Below are experts of layer 3 (counted from 0) of a mixture-of-experts language model. Rows are named router (the router's row for the expert), up (a neuron's input weights, with its number) and show model dimensions 0-127. Each number is 50 + 10 x the weight over its row's rms, rounded and kept within 0 to 99.
Before each expert's rows: a language model's description of what the expert responds to; "mostly gets" lists some tokens that are sent to it at least half of the time. This comes from a sample of Wikipedia text that the model never trained on.

# expert 62
It responds to: Conjunctions and linking words. Coordinators and linking words after plural nouns, such as and, or, including, 's, was, also, at least.
mostly gets: "s and", " more", " included", ", including", ", and", " These"
router:55 56 51 45 61 45 34 38 56 57 62 40 59 54 75 51 49 36 59 52 33 55 44 61 43 57 45 43 53 53 46 43 60 51 50 52 64 28 41 38 70 46 41 33 53 41 48 46 32 51 41 47 54 56 64 55 42 49 48 49 33 52 55 46 55 51 38 55 60 40 45 28 52 59 45 54 45 67 52 49 45 26 34 42 71 35 45 42 47 74 56 48 38 48 42 55 64 55 51 65 68 49 43 53 40 64 55 57 40 51 63 70 46 45 58 64 56 51 53 68 51 41 62 58 58 41 55 33
up0:35 29 41 49 67 61 60 53 56 42 53 49 43 62 67 45 36 45 62 38 48 32 45 36 49 66 61 58 36 74 45 67 47 42 65 54 45 39 40 43 57 45 53 52 49 62 54 46 43 28 49 55 51 41 36 40 53 58 58 54 41 53 54 56 47 48 33 47 38 43 28 46 56 46 26 44 46 48 60 47 63 50 66 51 53 47 57 60 49 64 49 49 47 52 52 29 43 54 43 57 58 35 44 57 59 61 41 45 64 36 46 44 55 53 60 70 56 47 36 51 62 56 36 38 44 35 33 48
up1:62 40 55 53 54 52 59 47 58 42 51 52 55 66 48 59 73 25 56 50 42 68 53 42 40 56 61 56 36 51 44 39 42 48 38 61 48 50 57 52 64 66 64 46 51 57 37 38 37 59 48 64 47 58 57 32 49 43 77 45 50 50 30 68 69 48 30 51 60 55 27 43 43 52 47 41 53 38 42 52 43 53 43 58 26 47 52 30 45 51 61 36 62 62 46 44 67 45 37 41 67 59 40 49 54 38 49 56 48 59 43 64 60 54 48 67 56 51 52 57 55 48 54 56 55 47 49 47

# expert 41
It responds to: Mid-word fragments. Mid-word consonant-ending pieces inside rare names and technical words, mostly "ed" plus n, m, v, ph, as in encyclopedia, Zepeda.
mostly gets: "ed", "med", "ged", "ph", "ped", "ep"
router:45 52 41 51 18 40 69 40 49 59 56 58 51 48 59 52 45 49 41 60 55 61 42 53 50 50 48 43 55 58 56 47 69 55 41 70 42 53 48 58 45 44 55 42 51 45 41 56 26 44 36 36 61 34 54 38 47 50 60 57 61 37 33 55 50 34 65 47 58 50 55 47 71 40 36 47 47 56 44 70 49 61 29 25 49 43 56 61 60 61 48 54 41 59 47 71 51 47 52 67 58 43 55 46 43 57 46 46 44 60 46 64 58 32 36 39 43 44 43 63 46 66 56 48 64 56 41 48
up1:49 46 55 49 44 60 37 48 58 42 40 52 55 61 43 51 50 32 53 46 47 50 50 48 48 58 47 66 71 53 50 50 27 56 44 26 42 44 51 67 35 53 35 46 55 55 25 51 50 56 29 48 53 67 56 52 37 51 50 62 51 30 55 63 56 51 33 62 54 59 58 75 44 44 48 62 45 26 58 34 49 68 59 57 53 45 55 50 32 39 51 42 63 52 41 59 50 57 29 34 49 58 42 35 50 50 42 68 50 60 53 52 48 47 49 42 60 45 38 55 49 50 45 28 48 47 46 36
up2:34 56 53 40 40 61 61 58 37 36 40 52 38 58 50 36 49 49 51 45 41 51 52 58 47 67 42 62 54 65 62 50 50 71 44 53 53 51 29 54 48 50 55 30 41 52 54 52 53 64 62 58 45 63 26 55 74 50 44 53 50 50 51 49 47 50 73 60 46 55 31 41 51 56 38 50 68 67 63 50 47 58 69 59 53 47 56 52 45 45 42 57 36 67 41 65 56 42 44 41 67 45 30 60 52 58 38 42 36 58 51 28 51 63 68 36 58 64 52 46 44 51 42 54 58 44 54 45

# expert 33
It responds to: Word starts after separators. Word-initial pieces or short words after pipes, colons, dashes in tables and lists, such as per-cussions, met-abolic, set, Championship.
mostly gets: " per", " ent", " at", " set", " post", " met"
router:57 48 46 40 56 52 47 44 61 66 53 73 49 39 64 52 46 63 45 28 44 50 39 27 48 30 52 56 50 52 41 43 52 56 52 62 63 57 46 52 62 51 54 70 72 35 42 51 47 50 42 67 57 51 31 52 42 52 56 53 37 43 62 63 49 45 29 47 42 52 52 70 63 43 34 50 69 46 47 45 54 50 54 45 52 62 32 47 45 73 50 55 63 45 59 45 50 70 36 40 39 53 43 49 42 43 64 51 58 42 69 43 38 33 57 45 53 48 42 46 42 45 49 63 44 48 54 64
up1:73 49 52 65 35 48 57 54 58 50 54 57 42 54 57 48 71 42 40 40 64 51 60 62 37 47 52 40 47 52 48 54 48 70 51 46 47 41 49 48 33 64 53 42 56 35 51 64 52 51 52 36 27 72 50 49 29 42 54 44 44 53 48 49 20 49 34 50 56 54 41 40 64 39 55 51 64 45 43 49 45 67 46 65 36 37 41 52 55 55 49 39 63 69 42 51 51 45 52 58 45 38 43 39 55 39 65 57 39 34 56 55 45 53 51 61 60 41 46 53 42 57 53 74 48 39 42 69
up2:67 44 47 38 53 44 58 44 53 53 46 44 48 48 66 57 43 53 43 51 36 35 50 53 44 45 53 37 46 61 41 34 50 66 40 61 62 38 44 47 39 40 56 43 49 54 55 40 45 47 48 66 53 47 47 48 45 59 41 48 31 65 46 53 64 42 75 47 51 36 33 66 51 56 33 55 51 29 56 56 51 53 45 51 35 50 71 65 49 52 60 34 38 50 54 52 36 46 51 52 35 46 51 60 42 64 47 53 25 41 59 45 54 31 57 47 74 47 46 56 58 59 50 64 51 66 66 25

# expert 38
It responds to: Foreign name endings. Vowel pieces and endings inside non-English names, especially Slavic, Finnish and Romance ones, such as -ić, -ović, -ski, Pähkin-ä-rinne.
mostly gets: "ić", "ș", "za", "и", "ski", "ović"
router:60 40 62 51 36 53 50 45 35 38 49 57 50 35 55 54 65 62 30 56 52 52 36 42 39 54 42 49 61 39 47 42 53 51 39 40 64 28 44 50 46 44 40 27 48 37 53 47 41 68 38 47 51 47 60 48 55 72 65 50 52 62 66 44 44 55 55 52 46 69 49 64 60 44 60 43 54 52 47 55 47 53 57 31 50 62 57 63 72 58 38 49 44 44 48 50 53 40 51 44 47 42 63 31 69 46 56 45 48 51 37 57 60 23 51 50 49 50 49 55 43 62 46 29 66 55 56 25
up4:49 51 62 51 43 51 38 39 60 62 54 52 53 60 40 51 49 38 37 45 45 48 47 38 35 52 39 43 51 52 67 62 52 44 37 37 43 53 56 58 51 55 69 63 65 40 57 46 64 57 59 55 36 46 53 57 37 44 60 45 60 66 52 70 50 46 51 56 52 63 64 53 59 48 68 46 41 39 49 77 68 43 58 43 65 45 38 51 54 47 41 40 50 56 21 54 50 43 53 46 33 57 48 55 47 43 57 43 49 50 51 76 36 38 51 39 51 73 51 41 38 51 28 62 53 35 44 63
up5:46 78 65 58 62 55 59 49 49 45 48 47 58 50 34 38 40 28 53 50 42 58 67 37 46 40 30 60 45 51 43 45 40 41 43 65 43 51 40 56 35 45 43 49 53 67 54 37 50 50 65 67 49 47 47 36 51 47 59 48 39 66 51 55 51 47 34 55 41 60 56 41 75 46 54 47 40 50 43 41 46 34 46 67 58 49 63 62 55 48 52 62 57 57 62 55 38 44 50 57 39 41 61 44 57 35 37 41 68 58 58 67 56 40 72 57 52 56 52 40 64 49 54 49 60 73 56 55

# expert 19
It responds to: Coordinating conjunctions. Words joining names or list items, such as "and", "or", "&" and ", and", especially in paired names like "Bob & Tom".
mostly gets: " and", ", and", " or", " and the", " &", "s and"
router:65 44 53 52 42 36 56 42 65 40 53 38 52 45 52 54 53 33 52 34 48 47 51 57 59 59 43 57 52 67 57 52 61 68 59 56 63 57 33 36 43 57 53 55 45 44 23 44 37 68 38 65 59 61 51 38 46 41 54 60 36 33 52 59 32 54 56 55 45 51 46 31 64 51 49 55 45 69 42 43 52 34 53 44 62 34 34 60 53 50 67 43 44 57 46 30 59 53 67 56 41 55 68 50 51 32 60 55 42 50 38 43 36 50 42 64 58 48 53 58 32 47 57 52 51 42 56 57
up0:57 36 44 51 38 69 63 43 56 37 68 50 57 45 51 57 54 54 39 47 51 48 63 55 49 60 58 60 51 50 68 54 51 69 38 28 33 60 57 62 53 59 52 64 44 51 41 67 67 58 38 55 45 50 47 51 65 46 31 73 58 44 56 62 35 60 42 55 40 39 61 55 44 37 58 55 52 38 48 56 56 46 59 48 52 66 39 49 57 49 59 63 45 34 45 41 43 53 50 53 54 60 52 49 44 41 38 43 42 51 64 54 71 37 49 40 40 48 54 59 51 73 28 49 24 48 56 57
up1:39 61 65 37 34 59 60 61 54 56 44 43 61 27 63 49 51 46 46 41 41 33 59 42 40 44 52 42 55 45 52 50 45 30 50 33 52 66 47 53 49 53 44 55 56 56 63 37 55 47 45 44 44 45 48 40 47 53 44 43 50 42 54 37 43 36 68 31 51 55 60 52 32 44 48 45 47 63 54 21 40 34 70 55 37 32 72 58 37 60 50 56 40 44 47 59 53 57 52 55 75 50 54 54 54 59 40 70 36 57 49 72 50 40 47 46 53 46 59 53 33 66 56 52 51 50 42 50

# expert 15
It responds to: Mid-word consonant endings. Middle word-piece chunks like ult, ort, ect, ess, ens after prefixes like con, p, ext, as in fac-ult-y, C-reat-ing, Profess-ional.
mostly gets: "ess", "ort", "ect", "act", "ult", "ert"
router:47 40 56 66 51 58 57 35 62 46 62 50 56 65 36 53 54 52 53 59 46 53 57 36 51 54 53 54 47 50 50 63 60 74 51 45 44 64 71 45 55 49 66 53 65 37 49 26 40 46 60 37 52 39 44 47 45 43 41 47 73 58 47 67 65 47 37 37 34 61 58 42 37 55 50 34 35 43 56 61 41 61 31 54 57 36 69 59 62 57 56 54 56 47 44 63 60 46 54 57 46 46 36 41 63 44 52 37 37 56 41 57 49 43 49 40 57 54 38 43 55 51 37 33 55 58 31 54
up0:44 46 40 30 45 64 67 37 51 49 49 49 48 36 24 48 55 56 68 52 52 56 63 49 47 35 50 39 54 57 41 55 31 46 60 66 37 61 40 50 58 62 54 39 54 53 49 49 29 56 54 43 34 57 52 44 50 53 70 46 44 40 36 53 60 41 51 39 28 48 46 51 47 51 74 51 65 52 41 47 63 56 76 51 45 46 48 41 47 47 54 70 29 50 48 53 54 49 40 57 49 59 31 36 49 44 53 70 57 44 40 49 42 60 51 61 44 64 47 44 47 32 65 51 50 36 45 51
up1:44 61 63 44 46 43 44 54 71 53 52 35 37 46 35 31 60 55 48 45 40 58 40 60 46 42 46 48 56 53 47 49 55 46 39 60 51 51 50 53 61 42 58 47 50 59 46 34 36 65 69 59 71 57 62 37 44 50 73 46 62 65 45 43 60 55 65 34 57 53 39 58 64 52 60 64 54 57 50 38 60 42 58 53 56 49 52 47 53 46 50 53 33 38 51 61 64 39 49 55 59 58 45 47 59 60 54 31 64 31 85 37 59 56 39 65 37 50 48 51 54 44 46 43 43 66 52 41

# expert 43
It responds to: Line breaks and capitals. Newlines after table rows, headings and sentences, plus all-caps letter pieces in codes or names, such as "CRO" and "LA".
mostly gets: "\n\n", "\n", "R ", "LA", "NG", "OR"
router:51 61 39 45 53 71 48 61 41 49 63 52 59 68 43 35 58 63 50 48 53 35 42 66 49 62 57 53 55 39 40 48 45 32 36 45 44 34 44 38 52 64 52 36 65 68 36 46 49 53 36 55 43 37 54 51 38 42 42 65 44 53 47 61 43 48 58 40 57 35 39 48 60 47 50 66 62 46 46 44 50 43 56 41 65 68 38 35 33 54 63 30 45 33 55 48 60 55 50 38 38 60 65 64 35 58 63 60 44 49 58 44 43 62 52 40 49 56 46 66 39 37 57 59 54 38 45 49
up1:63 57 54 50 42 39 39 51 51 52 61 59 29 36 47 50 55 41 52 62 65 47 46 41 51 58 50 54 55 60 45 35 61 31 66 47 51 48 44 45 52 51 82 63 48 46 57 38 50 61 49 51 59 45 50 43 60 40 55 59 50 66 36 49 42 48 50 37 62 57 39 48 50 50 44 42 40 58 41 52 25 38 46 28 53 72 64 65 48 39 56 34 61 57 71 51 55 60 46 57 46 39 45 49 64 51 48 30 32 53 57 61 58 53 63 52 56 65 38 36 58 49 48 39 31 54 40 47
up2:40 64 59 51 43 72 67 32 32 58 57 31 42 58 50 42 53 61 47 62 66 35 35 68 53 43 40 43 60 58 46 51 46 44 59 43 54 62 62 33 48 50 41 59 53 53 50 56 37 48 72 28 55 38 40 60 52 45 60 58 54 44 51 51 57 54 30 63 47 48 41 47 59 57 50 44 49 56 69 53 49 45 55 56 39 52 47 40 68 50 44 63 59 33 60 41 45 43 48 53 63 49 39 32 42 65 57 52 52 48 66 55 51 43 51 69 56 47 55 42 41 26 54 51 55 49 45 72

# expert 5
It responds to: Initial capital letters. Single capital letters starting a word or acronym, often after line breaks or inside parentheses, such as D in Defenders, IMM, LCS.
mostly gets: "M", "R", "B", "D", "C", "L"
router:67 59 47 39 54 63 58 61 62 47 51 66 46 44 62 56 56 44 64 51 40 45 40 50 46 27 62 49 48 55 41 35 54 43 48 33 43 58 61 59 42 64 51 47 72 60 56 40 43 59 59 40 60 38 32 42 35 58 47 38 56 53 56 57 33 61 60 46 51 33 55 68 38 41 41 47 59 34 54 65 25 56 60 67 61 46 41 68 44 38 51 33 40 51 46 48 50 63 44 57 42 48 65 34 49 56 52 53 43 72 47 47 56 54 42 56 41 52 68 54 51 39 42 55 54 59 52 44
up0:53 41 63 67 46 53 52 63 36 46 43 58 37 59 70 48 46 57 61 37 61 45 53 48 45 61 69 48 37 52 59 48 41 50 47 46 46 45 25 52 44 53 55 41 52 55 48 63 61 62 37 25 59 36 63 55 43 37 54 42 49 47 37 63 35 41 55 41 57 56 56 27 61 57 32 53 70 33 53 43 41 63 56 48 44 64 49 38 51 53 32 59 43 29 59 50 57 48 50 28 62 55 41 55 54 61 60 67 44 36 57 39 59 55 47 60 46 60 49 54 53 70 45 51 56 48 50 49
up1:54 61 51 55 43 18 50 60 58 61 67 58 48 42 47 48 41 39 47 41 44 44 59 39 40 28 49 50 40 50 45 45 30 59 35 32 52 54 59 37 40 46 54 48 56 54 63 57 40 33 62 51 49 52 56 49 30 62 44 54 54 48 33 44 54 46 45 53 63 44 47 60 48 50 47 38 47 51 43 56 54 54 58 53 48 54 49 47 44 36 54 49 45 45 41 59 48 67 46 52 47 40 39 46 52 47 74 33 20 45 44 61 66 72 72 56 75 49 64 49 53 57 37 49 36 53 40 52

# expert 11
It responds to: Commas, and, months. Commas, " and", dashes and month names in dates after a day number or "early/late", such as 7 December, early April.
mostly gets: " and", " May", "023", "015", " March", "°N "
router:49 45 44 55 52 40 50 43 46 67 47 38 52 62 48 54 53 35 70 46 61 62 55 54 64 30 44 60 51 32 53 73 54 61 26 50 75 52 32 45 55 38 62 60 59 48 39 36 40 42 38 57 59 49 58 41 57 41 70 53 50 44 45 44 48 70 35 55 55 40 50 59 52 35 54 57 56 65 54 42 41 40 61 52 56 57 53 55 51 55 55 45 53 69 34 44 58 48 41 38 42 65 39 30 43 51 48 61 40 45 55 45 34 30 59 55 48 51 60 38 46 60 39 42 55 50 36 49
up0:51 62 62 54 49 44 50 38 50 56 42 69 54 63 37 55 38 63 70 53 45 51 46 48 60 46 28 48 42 54 59 62 52 69 42 42 75 54 36 48 53 68 63 66 50 67 45 57 45 57 66 44 49 41 44 56 69 20 60 50 49 55 61 47 36 51 34 47 43 37 61 61 38 49 65 64 54 54 64 46 55 61 36 55 56 54 52 36 61 46 33 38 46 63 35 58 56 45 50 60 42 40 38 47 57 36 46 50 46 48 46 56 48 56 43 56 56 54 36 36 59 57 43 49 47 62 44 44
up1:40 41 40 52 48 38 48 54 67 68 50 51 33 52 62 49 47 57 60 42 50 54 59 45 35 64 49 57 47 65 60 48 48 58 52 47 35 40 48 61 40 51 35 55 58 57 24 61 53 54 53 25 45 48 51 60 33 33 63 42 62 56 51 38 50 61 44 30 72 40 58 53 61 57 54 69 63 58 59 46 41 47 54 60 56 61 50 43 39 38 57 50 61 63 45 35 56 59 49 37 49 33 51 40 52 32 62 42 61 61 41 62 54 50 44 69 32 54 59 65 52 38 42 37 43 49 46 50

# expert 18
It responds to: Year and number digits. Three-digit number pieces after a leading digit, mostly years like 2-024, 1-991 and thousands like 70,000, in dates and tables.
mostly gets: "000", "020", "011", "009", "024", "019"
router:67 32 38 39 35 50 56 67 45 56 42 48 48 44 52 42 63 44 74 56 44 49 63 51 41 32 56 51 58 43 58 55 48 39 61 47 41 54 47 46 54 47 50 36 56 56 53 46 61 41 48 54 51 38 57 69 47 32 64 34 34 51 66 36 33 55 56 58 42 34 53 70 62 55 50 50 54 32 34 44 47 57 54 47 40 65 64 37 43 62 48 26 45 57 37 68 39 58 46 66 61 49 43 48 40 68 52 64 53 49 43 39 55 45 57 34 60 48 60 52 45 53 38 54 55 38 39 44
up0:49 43 50 52 44 28 51 60 59 54 63 57 58 57 49 61 56 62 53 50 54 31 34 38 62 59 62 36 40 45 48 37 39 33 57 67 55 47 57 38 55 43 60 33 57 30 41 49 40 46 49 46 44 41 47 39 53 49 49 43 64 51 62 50 53 44 53 56 70 48 46 62 46 48 58 52 61 56 29 44 58 39 52 44 39 56 49 60 65 73 45 58 39 56 59 64 44 48 56 49 51 39 67 60 57 62 42 52 34 43 63 50 69 65 52 58 60 44 30 69 61 67 40 59 52 48 60 67
up1:42 46 51 60 54 48 55 54 23 56 45 55 56 51 52 65 48 44 58 63 44 50 43 43 54 55 43 41 28 50 32 28 50 55 45 46 64 72 50 55 39 37 57 53 57 60 44 61 48 66 59 46 37 54 58 52 44 36 47 45 55 49 22 57 29 39 60 55 54 48 56 46 63 50 66 52 56 39 65 40 52 42 64 41 50 28 51 57 42 58 38 41 64 63 67 61 48 39 53 48 52 50 44 43 54 59 44 32 46 27 39 41 48 48 52 58 60 65 52 56 29 50 62 46 52 42 39 50

# expert 24
It responds to: Foreign name fragments. Middle pieces inside foreign or unusual proper names, such as Mac-int-osh, Mah-m-oud, Tom-p-kins, Indian-ap-olis, and non-Latin byte fragments.
mostly gets: "ñ", "lo", "co", "de", "aly", "int"
router:63 40 53 47 43 54 64 41 43 50 79 45 40 44 59 53 54 35 58 59 50 48 34 49 56 53 49 57 61 50 59 52 51 38 38 40 56 58 59 52 34 45 68 46 41 41 60 37 54 55 48 34 51 54 40 37 55 51 56 46 59 38 47 52 44 61 63 48 50 58 60 45 58 34 52 57 56 20 60 54 47 67 35 40 52 52 62 64 51 41 38 44 41 39 63 50 48 34 42 32 49 52 46 40 73 46 45 43 41 72 32 42 78 45 48 43 48 53 60 64 50 57 43 41 45 40 57 49
up0:54 63 47 68 37 50 59 61 49 51 60 53 49 65 49 35 50 45 49 61 66 45 43 74 40 35 48 61 61 45 62 36 42 47 67 40 44 52 58 56 50 52 42 57 33 21 47 50 45 53 48 34 63 49 62 33 47 43 49 51 52 42 59 45 54 48 57 52 49 40 55 42 43 59 52 56 52 38 52 25 59 52 55 60 56 47 43 52 53 38 42 40 44 50 47 41 46 66 18 39 65 41 51 65 40 47 35 55 62 49 69 63 67 58 64 54 45 33 55 45 60 41 53 37 59 52 50 53
up1:51 46 61 53 48 56 42 47 46 47 45 65 42 45 35 38 48 38 46 49 53 53 47 40 44 61 47 66 52 46 58 48 42 48 49 47 45 49 59 40 59 39 68 48 51 46 69 42 53 67 35 48 54 59 55 26 58 41 62 38 28 67 40 42 40 52 60 72 60 61 69 64 58 60 47 53 47 24 58 45 32 50 64 65 48 37 52 51 41 60 60 39 73 43 54 37 51 40 50 40 45 47 36 43 39 55 42 68 48 39 54 36 36 59 70 45 62 58 44 49 57 43 55 58 47 54 59 55

# expert 26
It responds to: Word-initial letters. First letters or pieces of a word after a quote, dash, bracket or line break, such as Th, Ch, a gem, o-ak.
mostly gets: "- T", "Ch", "Th", "He", "Wh", "All"
router:36 48 49 58 61 43 44 44 64 43 39 61 44 48 48 66 41 45 55 54 46 49 52 25 49 47 54 55 53 56 34 35 39 36 42 51 45 48 66 62 29 75 61 51 38 40 53 38 54 41 64 57 62 46 35 46 59 58 50 49 65 59 47 52 54 39 47 45 44 39 56 68 47 58 42 47 52 37 63 66 43 44 41 74 56 61 57 67 51 46 51 53 54 33 33 53 59 66 44 46 44 50 45 34 61 46 57 57 40 67 49 55 54 65 41 49 46 45 41 63 50 32 29 41 36 45 64 49
up0:49 36 51 58 33 55 75 42 38 40 49 36 38 36 45 37 49 48 44 54 54 58 38 40 60 32 56 35 70 39 60 44 50 70 55 46 36 47 40 37 50 40 55 44 48 41 47 47 56 21 61 61 54 44 64 49 51 35 51 42 56 51 58 38 53 49 58 57 40 39 53 49 47 58 56 52 55 55 59 59 67 43 44 48 53 49 60 52 35 59 43 45 56 34 57 44 48 51 63 46 45 42 49 67 34 52 47 41 45 71 51 42 71 48 63 55 44 61 35 29 45 63 70 59 40 55 61 58
up1:38 34 50 49 40 43 55 54 49 39 44 49 58 67 50 50 45 59 51 44 34 43 48 48 24 47 55 57 40 61 34 48 55 47 60 30 49 52 52 42 46 65 37 47 57 44 50 45 46 65 45 52 42 45 58 46 57 43 33 50 69 64 50 52 50 36 40 60 26 48 45 45 64 61 38 38 50 52 55 37 51 57 54 74 57 49 49 61 62 54 47 51 42 35 44 44 56 49 40 43 38 34 45 50 47 59 45 61 57 38 65 67 57 79 26 43 59 55 48 60 45 42 66 62 59 53 29 45

# expert 7
It responds to: Capitalized name starts. Single capital letters and first pieces of proper names, places and groups, often in transliterated or Cyrillic text, such as "Roman", "Islam", "Al".
mostly gets: " Roman", "а", " music", " Q", " Art", " political"
router:58 51 46 64 58 44 54 45 44 58 35 51 62 54 48 54 74 54 57 35 42 58 51 26 40 34 51 63 62 51 46 47 56 44 26 44 33 49 32 46 36 59 46 32 62 51 55 54 64 53 44 37 45 61 57 58 41 46 46 63 44 51 58 58 30 58 49 36 57 65 44 49 44 46 54 59 61 54 42 50 63 51 78 32 37 66 42 53 54 69 49 47 53 57 51 35 62 58 60 52 47 61 55 51 56 43 40 51 34 52 56 67 47 29 54 46 40 51 45 38 33 52 54 45 57 40 43 45
up0:40 58 48 57 46 50 56 44 51 58 60 67 49 58 58 52 54 36 64 56 63 43 33 72 44 48 60 58 64 55 57 52 44 48 56 33 55 40 60 44 53 51 50 49 53 42 33 68 40 50 52 22 46 60 51 33 61 57 50 52 46 72 41 42 46 50 56 42 62 39 40 70 25 49 36 41 37 63 68 29 58 57 31 36 44 53 55 60 49 47 37 52 46 36 51 49 31 51 43 61 55 42 51 59 59 58 66 45 63 35 40 52 49 48 53 47 38 60 55 51 46 45 52 49 35 39 39 49
up1:58 59 52 73 41 55 50 54 69 42 48 48 45 53 56 62 53 48 51 46 58 44 52 62 57 60 48 46 29 57 43 45 52 53 55 54 39 53 41 60 64 53 51 68 66 54 60 50 51 43 52 48 61 56 54 37 59 56 52 38 62 54 41 66 41 60 54 57 52 45 68 57 54 30 53 48 47 42 48 48 47 46 42 41 56 48 78 80 61 64 42 53 49 63 52 64 45 52 66 45 51 29 56 53 37 35 52 51 49 37 43 64 55 43 36 53 45 39 58 28 60 34 61 64 37 67 40 36

# expert 35
It responds to: Taxonomy and descriptive nouns. Content words in encyclopedic descriptions, especially taxonomy ("in the family", species, genus, described) and design, published, United States.
mostly gets: " design", " United States", " species", "°W", " China", " published"
router:43 60 43 45 45 45 55 55 46 49 42 47 50 58 49 47 62 63 51 59 49 67 47 60 44 30 42 49 59 38 44 52 49 39 57 41 44 63 47 61 63 47 42 57 63 65 43 35 49 48 61 59 60 38 64 57 38 46 41 45 48 57 61 55 50 45 41 46 57 55 61 45 62 37 61 47 56 58 55 32 64 29 68 48 45 44 57 49 39 67 51 36 55 62 34 55 55 27 44 33 55 50 25 69 47 44 49 65 30 28 45 54 52 43 53 36 65 44 60 30 49 52 47 48 67 65 46 56
up1:56 66 43 47 58 50 62 54 34 70 40 46 25 67 59 65 58 59 41 56 53 40 46 41 35 43 42 48 38 54 44 45 52 43 44 53 50 62 52 56 59 58 66 50 52 48 63 55 57 32 48 52 33 55 48 36 47 37 60 39 55 54 28 51 43 41 31 61 52 40 45 42 67 41 46 55 52 62 37 40 48 36 44 52 34 40 68 35 54 55 40 40 41 48 60 51 47 53 45 75 40 49 62 58 54 42 61 71 55 45 43 42 33 44 48 55 34 60 57 55 69 50 53 50 45 60 67 50
up2:58 58 70 36 43 57 54 54 42 52 61 78 52 55 55 40 41 46 39 42 51 42 46 64 50 46 48 54 30 55 46 53 72 63 45 51 41 55 41 68 53 40 47 50 43 70 61 35 55 51 54 36 45 22 54 44 41 38 43 46 54 78 46 43 53 45 42 55 52 58 54 63 66 43 47 53 42 44 59 43 33 45 42 53 47 52 50 44 44 50 51 24 45 52 46 40 65 68 54 41 43 57 54 32 47 44 38 36 26 37 51 43 52 52 52 65 56 65 50 57 46 47 58 45 50 45 46 31

# expert 55
It responds to: Word-final suffixes. Suffix pieces ending a word, mainly "ing", and also "ical", "ial", "ation", "y", as in dialing, boxing and streaming.
mostly gets: "ing", "ical", "ial", "ation", "ics", "ious"
router:49 53 57 38 63 42 45 61 57 41 30 40 40 40 52 53 69 43 51 57 36 52 51 32 64 52 50 39 58 39 51 57 47 43 56 54 65 48 33 41 54 44 55 37 50 54 52 76 49 61 46 71 61 55 47 49 44 40 61 65 49 58 54 52 48 29 63 56 62 46 49 50 67 57 46 36 48 54 40 71 39 37 36 49 36 47 62 52 55 62 60 42 38 58 40 44 44 42 54 63 51 39 63 38 48 63 47 56 35 50 45 63 52 52 48 35 55 35 38 60 35 49 62 47 66 29 33 43
up4:50 35 42 47 76 56 43 62 38 51 60 47 45 67 66 45 67 36 27 52 49 41 57 30 51 38 45 57 41 55 47 44 42 56 39 79 58 50 52 37 52 46 73 67 52 35 59 43 67 49 55 62 52 37 37 47 64 49 47 44 36 53 54 56 53 61 40 64 52 64 46 49 36 43 62 42 43 46 53 53 46 52 49 54 56 65 34 54 39 59 66 33 53 52 47 53 55 61 30 54 42 45 61 51 69 49 45 51 56 41 61 51 65 59 51 46 48 57 50 46 52 54 60 60 41 65 50 65
up5:56 73 48 52 49 57 45 61 37 56 48 53 41 58 37 52 49 46 35 53 59 38 61 54 37 48 48 47 51 47 56 53 54 44 56 60 29 52 62 71 40 67 52 35 42 36 31 44 54 58 59 49 60 53 63 48 53 60 52 55 58 61 43 37 53 40 50 29 49 50 53 51 63 42 48 50 52 61 54 48 55 45 35 38 55 54 57 45 44 55 27 55 38 50 57 49 51 66 49 44 54 54 57 47 42 62 23 44 43 42 29 51 34 53 69 43 62 35 72 57 60 33 61 37 57 67 49 32

# expert 22
It responds to: Countries and national terms. Country and nationality words after in, of or a label, such as Greece, France, American, United States, plus institutional nouns like League, County.
mostly gets: " American", " League", " National", " War", " public", " government"
router:41 60 36 33 57 65 55 67 38 53 47 57 56 40 43 33 60 51 53 50 50 57 50 51 44 44 38 60 53 48 46 47 46 40 48 36 54 69 32 38 64 46 34 56 64 54 37 52 57 47 40 46 50 49 33 66 62 68 43 42 56 64 78 53 52 61 50 51 43 67 51 56 57 44 69 57 44 51 38 42 46 43 71 48 50 67 44 54 44 63 48 34 60 34 52 29 38 48 43 37 50 54 37 58 55 36 44 57 64 52 41 53 56 41 54 41 38 40 76 41 57 51 52 59 51 39 59 55
up1:29 56 44 39 54 45 17 54 48 69 40 63 53 51 37 56 45 55 64 46 55 56 37 62 64 49 50 44 30 35 43 45 57 45 39 56 31 47 41 52 55 60 49 45 52 38 63 48 49 40 23 45 42 63 53 50 51 65 45 55 50 59 48 52 40 44 44 56 45 39 59 41 52 53 65 38 46 62 40 50 47 46 32 32 30 50 58 39 48 53 50 50 52 60 56 54 54 63 42 66 63 52 40 55 49 51 46 59 47 52 26 31 59 46 36 58 34 51 40 35 50 50 53 43 54 62 37 60
up2:64 47 55 48 48 25 50 56 58 49 41 55 53 73 42 60 57 71 65 63 39 53 60 45 29 57 70 41 48 40 48 62 35 54 36 52 25 53 49 50 42 49 68 56 69 39 59 74 54 58 60 43 56 36 42 58 50 54 59 56 52 52 43 40 52 45 43 47 42 55 39 54 41 48 46 70 48 54 57 49 36 59 51 49 32 37 52 50 48 65 43 56 41 40 50 33 49 47 57 54 42 47 55 46 65 45 57 51 44 53 51 48 66 43 59 40 69 54 41 45 53 33 42 50 67 60 44 71